Experts of a small language model.
Size: 13 layers, width 384, vocabulary 8192, 82.9M parameters.
Training: a variant of Adam for the experts, 364M tokens.
Below are experts of layer 4 (counted from 0) of a mixture-of-experts language model. Rows are named router (the router's row for the expert), down (a neuron's output weights, with its number) and show model dimensions 64-127. Each number is 200 + 20 x the weight over its row's rms, rounded and kept within 0 to 999.
After each expert's rows: a language model's description of what the expert responds to. This comes from a sample of Wikipedia text that the model never trained on.

# expert 13
router,215,174,201,195,184,217,196,183,203,220,223,180,216,201,232,212,181,164,186,225,205,180,177,195,225,174,222,208,195,206,215,215,225,202,189,240,177,187,176,183,205,198,163,193,198,205,208,203,197,192,180,228,201,192,165,199,208,187,207,194,212,209,188,226
down0,166,195,199,198,183,144,201,205,245,229,212,171,198,199,206,184,236,200,189,197,224,179,221,222,207,183,208,204,218,191,220,163,176,256,201,201,225,232,195,196,214,182,169,202,205,237,202,158,191,189,187,194,192,202,194,201,215,207,194,175,167,200,202,174
It responds to: Phrasal particles and table digits. Particles completing phrasal verbs (take on, carry out, take up), prepositions like during or over, and digits inside table numbers.

# expert 28
router,219,166,193,197,172,208,184,188,208,205,179,201,212,196,174,190,230,191,215,174,194,185,201,155,209,181,212,212,204,222,230,210,171,167,190,182,170,212,205,222,179,223,197,204,217,197,181,238,195,191,174,223,187,194,189,189,187,211,178,195,189,194,214,181
down0,224,172,214,162,204,194,178,164,200,202,200,171,204,227,199,211,194,188,211,224,194,202,194,192,187,181,174,171,206,192,225,197,255,217,221,209,176,222,250,196,186,195,197,199,208,170,223,184,210,187,212,179,189,194,207,209,193,187,185,183,198,217,242,173
It responds to: Of in scores and dates. Of and other prepositions in scores, times and dates, such as 9 out of 10, 1:20 of the second round, at the time of; also year digits.

# expert 47
router,187,219,215,183,212,230,201,231,206,230,221,212,189,207,193,195,168,190,191,227,228,210,215,206,227,158,217,232,191,208,234,210,184,222,181,231,157,203,208,179,193,202,191,222,197,199,198,204,197,206,192,162,174,224,169,184,183,150,193,220,199,212,212,192
down0,202,174,212,210,220,199,235,205,166,190,188,199,226,205,204,198,235,174,200,181,220,200,187,211,181,205,188,203,204,194,178,272,185,157,194,185,195,216,192,221,197,179,217,195,203,193,183,173,173,188,154,197,178,209,209,203,237,201,174,215,201,221,191,188
It responds to: Institutions and place names. Heads of institution and place names after a modifier, such as Harvard University, attended school, New York, Los Angeles, North Carolina.

# expert 45
router,161,169,162,230,192,194,198,217,205,207,244,165,203,189,209,237,194,175,175,218,192,216,187,215,204,203,215,187,203,181,216,187,220,238,216,186,210,202,175,177,151,206,220,203,178,225,178,220,210,197,209,179,174,199,213,172,224,199,177,198,214,214,236,185
down0,159,184,231,170,213,219,174,206,214,191,252,221,161,218,175,205,230,220,223,202,219,172,230,219,213,168,174,179,213,213,195,217,206,203,190,173,209,187,231,196,172,179,234,216,233,194,221,181,215,230,200,212,222,202,175,189,180,174,206,175,218,197,189,200
It responds to: Roles and titles. Nouns for jobs and ranks after a or the (director, president, politician, officer), plus the piece ctor in doctoral, electoral.

# expert 20
router,208,167,224,204,212,219,158,192,219,181,196,204,190,195,230,191,183,213,208,206,198,189,186,168,196,175,234,203,217,204,220,215,215,196,169,238,179,177,175,179,217,207,185,191,207,203,233,204,172,226,193,202,180,201,184,216,247,183,195,240,229,202,233,206
down0,183,217,221,203,207,224,198,218,165,196,204,183,184,161,213,212,222,189,202,191,201,213,170,219,189,212,209,191,192,218,171,195,200,223,186,175,170,199,214,186,189,239,212,183,151,229,186,247,216,211,206,176,214,194,222,193,222,223,212,208,204,197,232,210
It responds to: Digits inside tables. Digits and commas inside numbers in statistics and sports tables, such as 2410, 91, $21,225; also A in All-America and Nouvelle-Aquitaine.

# expert 14
router,202,194,219,188,168,183,186,155,196,191,218,201,197,179,175,206,192,165,206,204,176,180,207,183,218,201,214,249,211,218,206,178,219,212,185,149,201,203,227,181,185,239,232,215,211,223,206,217,208,232,173,185,230,224,205,231,213,171,211,193,213,201,173,227
down0,197,232,238,195,173,185,173,234,209,172,260,196,208,223,231,189,173,231,230,180,199,186,190,156,212,216,185,194,202,218,197,203,220,188,180,218,172,205,166,188,206,212,224,199,225,220,196,202,236,242,201,223,195,206,191,198,179,195,194,212,173,165,205,230
It responds to: Hyphenated compound ends. Second part of hyphenated or slashed compounds, such as side in B-side and air in surface-to-air; also closing year digits and See also.

# expert 54
router,227,205,231,183,236,240,210,195,197,174,216,219,238,186,239,208,185,230,211,178,217,208,189,205,200,197,172,212,165,179,215,213,202,194,186,203,195,215,209,234,172,160,163,220,198,213,170,181,197,174,205,192,214,182,182,200,158,187,187,191,181,248,193,220
down0,218,180,218,219,210,190,212,155,170,255,162,174,196,202,202,225,170,173,177,182,209,167,200,220,195,214,186,223,199,211,214,202,204,214,187,196,167,209,182,180,219,192,195,211,208,215,207,227,169,219,196,195,196,155,178,202,173,191,187,174,188,187,194,201
It responds to: Determiners after there. Were and are after existential there, plus determiners and conjunctions like the, many, few, several, and, opening a new phrase.

# expert 31
router,245,173,185,226,210,241,235,196,198,199,170,217,198,192,186,207,217,183,191,191,207,194,220,207,169,208,200,180,215,191,195,209,217,221,165,186,188,192,221,201,182,187,206,220,204,225,183,192,232,209,162,236,182,182,200,205,194,168,192,209,227,234,237,216
down0,181,210,211,164,190,181,184,178,220,200,235,164,226,223,180,227,251,176,198,206,207,197,214,189,184,183,206,185,208,181,191,191,171,214,166,196,198,195,222,196,211,165,177,206,207,224,222,172,207,201,204,155,206,193,174,180,240,191,199,202,171,211,198,196
It responds to: Number digits and "ap". Digits inside large numbers, prices and scores (3,000, 2-3), and the piece "ap" in weapon and soap.

# expert 10
router,189,202,204,217,191,214,172,182,250,189,177,196,195,202,225,183,203,203,192,212,199,217,208,173,220,190,208,219,177,202,209,196,206,165,215,239,209,180,203,197,248,193,222,218,222,193,169,176,169,224,212,230,197,217,164,218,221,217,219,207,184,178,177,186
down0,202,210,177,215,194,191,178,199,180,215,169,213,193,207,175,219,223,185,205,183,192,230,195,210,164,160,190,267,194,194,170,183,202,234,212,183,163,197,184,209,185,216,166,175,217,219,195,235,212,172,203,209,199,193,226,215,220,225,214,195,202,184,200,147
It responds to: Measurement and number punctuation. Opening parentheses, commas and first digits in measurements and data lists, such as 180 cm (5 ft, 399 miles (642 km), years 2008.

# expert 42
router,205,200,149,182,207,184,227,227,153,195,214,178,221,202,234,202,198,187,176,194,174,244,177,194,182,202,216,211,189,215,211,208,167,205,189,235,180,168,201,181,200,197,219,235,211,202,207,181,214,218,207,229,162,224,234,163,240,203,216,157,205,170,217,181
down0,197,228,190,182,183,223,188,214,182,209,213,203,214,208,234,188,203,199,176,183,233,185,241,213,183,203,245,245,203,183,212,193,195,207,207,205,155,173,188,201,209,222,183,187,175,223,198,177,216,176,235,198,198,183,244,214,201,222,208,210,185,213,202,185
It responds to: Place and topic nouns. Nouns that end a noun phrase, especially countries and places (York, Africa, Europe) and topics like Science, health, household, mother.

# expert 44
router,221,188,163,237,239,197,179,188,239,181,166,209,195,225,217,211,155,174,173,212,199,224,189,239,217,217,188,162,215,180,213,175,217,208,194,216,223,159,192,203,183,180,229,202,197,195,224,227,201,187,214,180,214,224,198,167,175,193,219,199,217,222,237,178
down0,193,174,198,198,218,215,205,176,204,199,201,241,194,217,197,174,211,205,212,174,170,206,191,227,202,188,193,211,222,220,225,209,228,195,207,239,198,233,193,199,196,204,184,201,233,200,202,236,232,189,202,202,195,204,206,215,205,187,184,165,201,213,187,179
It responds to: Conjunctions joining roles. The word and joining job titles or list items, as in founder and editor or singer and songwriter, plus titles like professor, director, president.

# expert 21
router,197,193,186,179,176,164,187,182,194,187,197,205,214,181,153,214,189,178,218,184,182,186,227,209,200,178,223,210,212,212,223,197,228,196,154,177,230,226,195,166,216,246,241,200,228,204,197,186,191,205,168,196,203,239,206,216,189,181,201,184,232,196,167,213
down0,197,230,171,176,221,195,183,171,205,186,270,221,173,232,183,198,186,209,220,209,198,219,223,201,192,162,227,201,193,177,213,178,224,193,192,203,177,199,212,208,191,191,200,192,220,244,256,185,176,206,205,157,175,214,203,221,186,186,213,229,193,217,202,212
It responds to: Hyphen-compound seconds and decimals. Words after a hyphen or parenthesis (Russian-born, ground-floor, cartoon-like, born 1953), plus digits after a decimal point or dash in stats tables.

# expert 40
router,157,229,190,194,202,227,225,215,188,199,202,192,211,182,236,197,211,205,239,244,166,197,203,188,212,180,221,205,192,186,210,206,227,202,228,228,202,200,194,189,190,191,199,165,172,205,165,173,226,185,185,186,162,181,235,250,236,170,233,206,194,205,178,209
down0,221,194,165,229,207,218,193,176,200,234,212,177,242,217,203,224,186,207,216,216,187,212,208,219,242,208,192,255,185,226,241,217,166,199,199,241,184,196,187,213,224,210,193,189,208,211,192,209,210,194,184,233,182,202,163,142,226,223,197,188,197,243,185,195
It responds to: Noun suffixes and headers. Word-final noun suffixes like -ification, -bility, -ity, -ance, as in Specifications and possibilities, and table column headers like Attendance.

# expert 57
router,210,169,217,234,226,173,221,211,215,193,231,201,140,183,170,231,177,166,194,185,213,228,208,181,192,187,166,232,206,198,225,182,172,213,189,220,221,191,187,191,181,193,221,217,237,232,220,176,216,183,217,218,194,200,235,165,213,213,186,173,201,182,169,223
down0,174,185,193,203,230,187,183,215,203,205,183,203,235,216,194,204,216,236,227,236,206,207,222,172,205,164,251,232,211,186,205,222,198,171,165,212,179,210,185,232,205,206,218,175,192,213,219,167,185,204,193,197,187,229,193,181,219,217,188,223,197,199,233,220
It responds to: Quantifiers and degree words. Degree and quantity words before adjectives or nouns: more, most, some, many, very, less, especially one of the more, the most.

# expert 49
router,184,174,184,222,187,205,196,190,238,228,205,221,217,212,204,207,201,187,224,195,221,174,188,191,207,157,206,195,207,186,240,197,192,186,225,249,235,235,222,180,251,179,183,197,193,169,190,191,185,208,189,215,177,224,172,181,197,181,196,223,214,194,201,230
down0,206,219,192,192,179,212,205,181,200,209,203,224,164,225,217,199,193,226,210,237,211,202,208,174,189,193,167,220,183,207,229,210,186,164,192,209,214,206,187,225,227,210,197,167,218,215,203,186,206,205,219,198,180,205,207,252,227,205,211,195,219,192,200,210
It responds to: Surname beginnings. First piece of a surname following a given name, such as War(hol), Cru(ise), Smith, Wright, in credits and biography lists.

# expert 30
router,208,176,174,169,166,225,210,181,201,207,209,204,190,200,203,148,191,174,201,145,198,168,213,198,206,172,194,215,187,251,234,196,208,205,193,201,177,193,201,240,223,251,189,176,205,204,226,199,222,240,188,203,191,192,200,197,201,229,184,212,207,202,197,211
down0,229,197,197,191,141,216,213,230,217,196,191,187,162,194,229,209,235,194,172,230,189,208,197,200,193,222,191,196,169,211,177,169,199,175,217,178,216,187,178,208,190,196,217,200,176,191,190,155,191,174,161,210,153,238,226,210,141,185,191,202,229,189,212,218
It responds to: Digits in statistics and hyphens. Middle digits of large figures in census incomes, vote tables and results, such as $53,, 55.89, plus hyphens and word pieces in compounds.

# expert 61
router,202,176,148,209,185,245,186,218,201,187,222,203,188,181,187,216,199,225,208,206,207,198,220,187,209,187,229,210,207,176,225,203,217,219,215,201,206,221,229,209,201,189,197,218,214,208,177,182,200,196,187,201,182,215,195,229,195,176,213,199,237,201,235,223
down0,184,211,185,200,198,170,212,202,194,184,183,154,193,223,216,205,164,208,187,214,225,201,191,185,208,204,195,202,212,175,162,202,156,237,221,177,174,205,194,200,222,219,207,197,205,186,191,172,172,176,243,191,187,206,208,201,183,202,182,221,184,212,154,220
It responds to: Word endings and superlatives. Final pieces of words and names (eas-iest, Lop-ez, Eile-en), and quantity or superlative words like all, most, largest, oldest.

# expert 5
router,180,245,195,211,218,215,178,202,178,238,199,174,163,232,182,217,189,208,201,142,185,196,199,194,172,191,162,196,193,242,177,194,204,200,227,210,206,225,181,207,180,190,162,194,161,224,172,197,179,229,228,206,181,223,197,217,211,235,209,208,179,175,178,171
down0,219,151,205,223,185,217,215,202,199,218,204,215,196,210,158,208,235,207,225,178,229,202,212,189,192,182,208,192,199,211,194,205,209,212,214,210,194,172,195,209,192,207,209,196,172,194,205,209,202,226,216,188,193,187,222,174,201,190,166,238,182,232,172,239
It responds to: Infobox bullets, of. Bullet marks and field starts in place infoboxes (Summer DST, Mayor, Total, UTC), plus the preposition of inside ordinary prose.

# expert 60
router,197,180,192,176,186,198,191,199,239,199,228,203,169,167,205,196,223,191,196,217,206,195,217,173,226,217,203,246,190,168,204,220,187,154,212,221,183,244,211,171,215,156,217,191,206,166,200,216,189,236,190,181,215,220,205,190,201,188,211,212,200,209,179,247
down0,229,182,218,180,177,217,175,157,159,212,225,188,201,178,214,223,197,235,213,198,184,187,232,205,243,209,184,206,209,153,175,208,215,190,191,181,211,227,220,227,172,222,221,194,188,206,231,190,221,217,222,206,230,210,207,213,204,188,197,214,216,193,198,169
It responds to: Word-final pieces after Al/Some. Second pieces of compound words and names, like way in Always or Expressway, time in Sometime, and endings in Fairfax, Yuriko.

# expert 11
router,211,202,173,222,216,233,211,190,206,221,215,196,207,216,196,233,227,178,223,189,194,166,207,177,179,222,207,197,188,185,172,190,213,209,159,213,188,174,223,187,215,235,229,224,201,171,183,223,219,204,213,214,245,207,225,193,191,212,190,195,178,218,174,196
down0,200,206,163,194,163,198,190,247,204,241,225,225,242,219,218,250,173,194,184,172,187,193,211,199,169,184,200,214,171,208,229,212,214,166,223,215,183,186,192,233,206,197,193,219,195,213,198,174,187,216,199,191,190,166,219,202,209,211,197,187,178,178,197,199
It responds to: Dates, nationality adjectives. Leading digits of days and years in dates, and adjectives or titles like Roman, Spanish, Czech, Holy, Miss before a name.

# expert 1
router,233,211,174,178,174,204,161,195,195,203,218,192,218,203,175,247,204,215,188,196,200,225,160,184,181,218,207,206,211,230,162,215,209,194,208,233,210,206,222,191,193,194,167,224,193,173,183,218,208,232,167,216,184,193,184,247,202,189,203,173,196,215,184,188
down0,177,195,167,188,182,163,205,161,216,203,194,261,192,173,190,200,204,213,240,223,183,193,194,211,193,204,185,202,217,224,182,167,195,174,204,196,194,224,195,204,225,186,187,206,235,208,185,205,205,210,190,206,182,226,157,168,218,222,218,202,209,215,207,180
It responds to: Prepositions and ingredient pieces. Prepositions and relatives opening a phrase, such as in, through, within, where, and the piece "red" inside ingredient or dredging.

# expert 43
router,204,244,220,192,219,210,200,188,243,205,211,224,191,201,226,186,175,182,190,194,192,210,214,168,212,231,188,213,203,201,176,203,208,188,217,234,243,187,169,235,207,165,156,172,180,204,215,168,162,178,215,199,203,173,222,190,190,192,223,187,202,197,181,202
down0,183,177,196,212,172,199,173,153,228,191,238,248,227,202,195,202,179,174,201,185,169,190,174,192,196,205,168,187,222,205,216,206,199,213,207,189,154,191,176,162,168,211,188,243,201,207,180,198,195,185,232,191,203,171,206,200,179,201,224,198,223,202,199,227
It responds to: Coordinating and and articles. The conjunction and (also or, &) joining roles or list items, plus the, a and nationality adjectives such as American or British.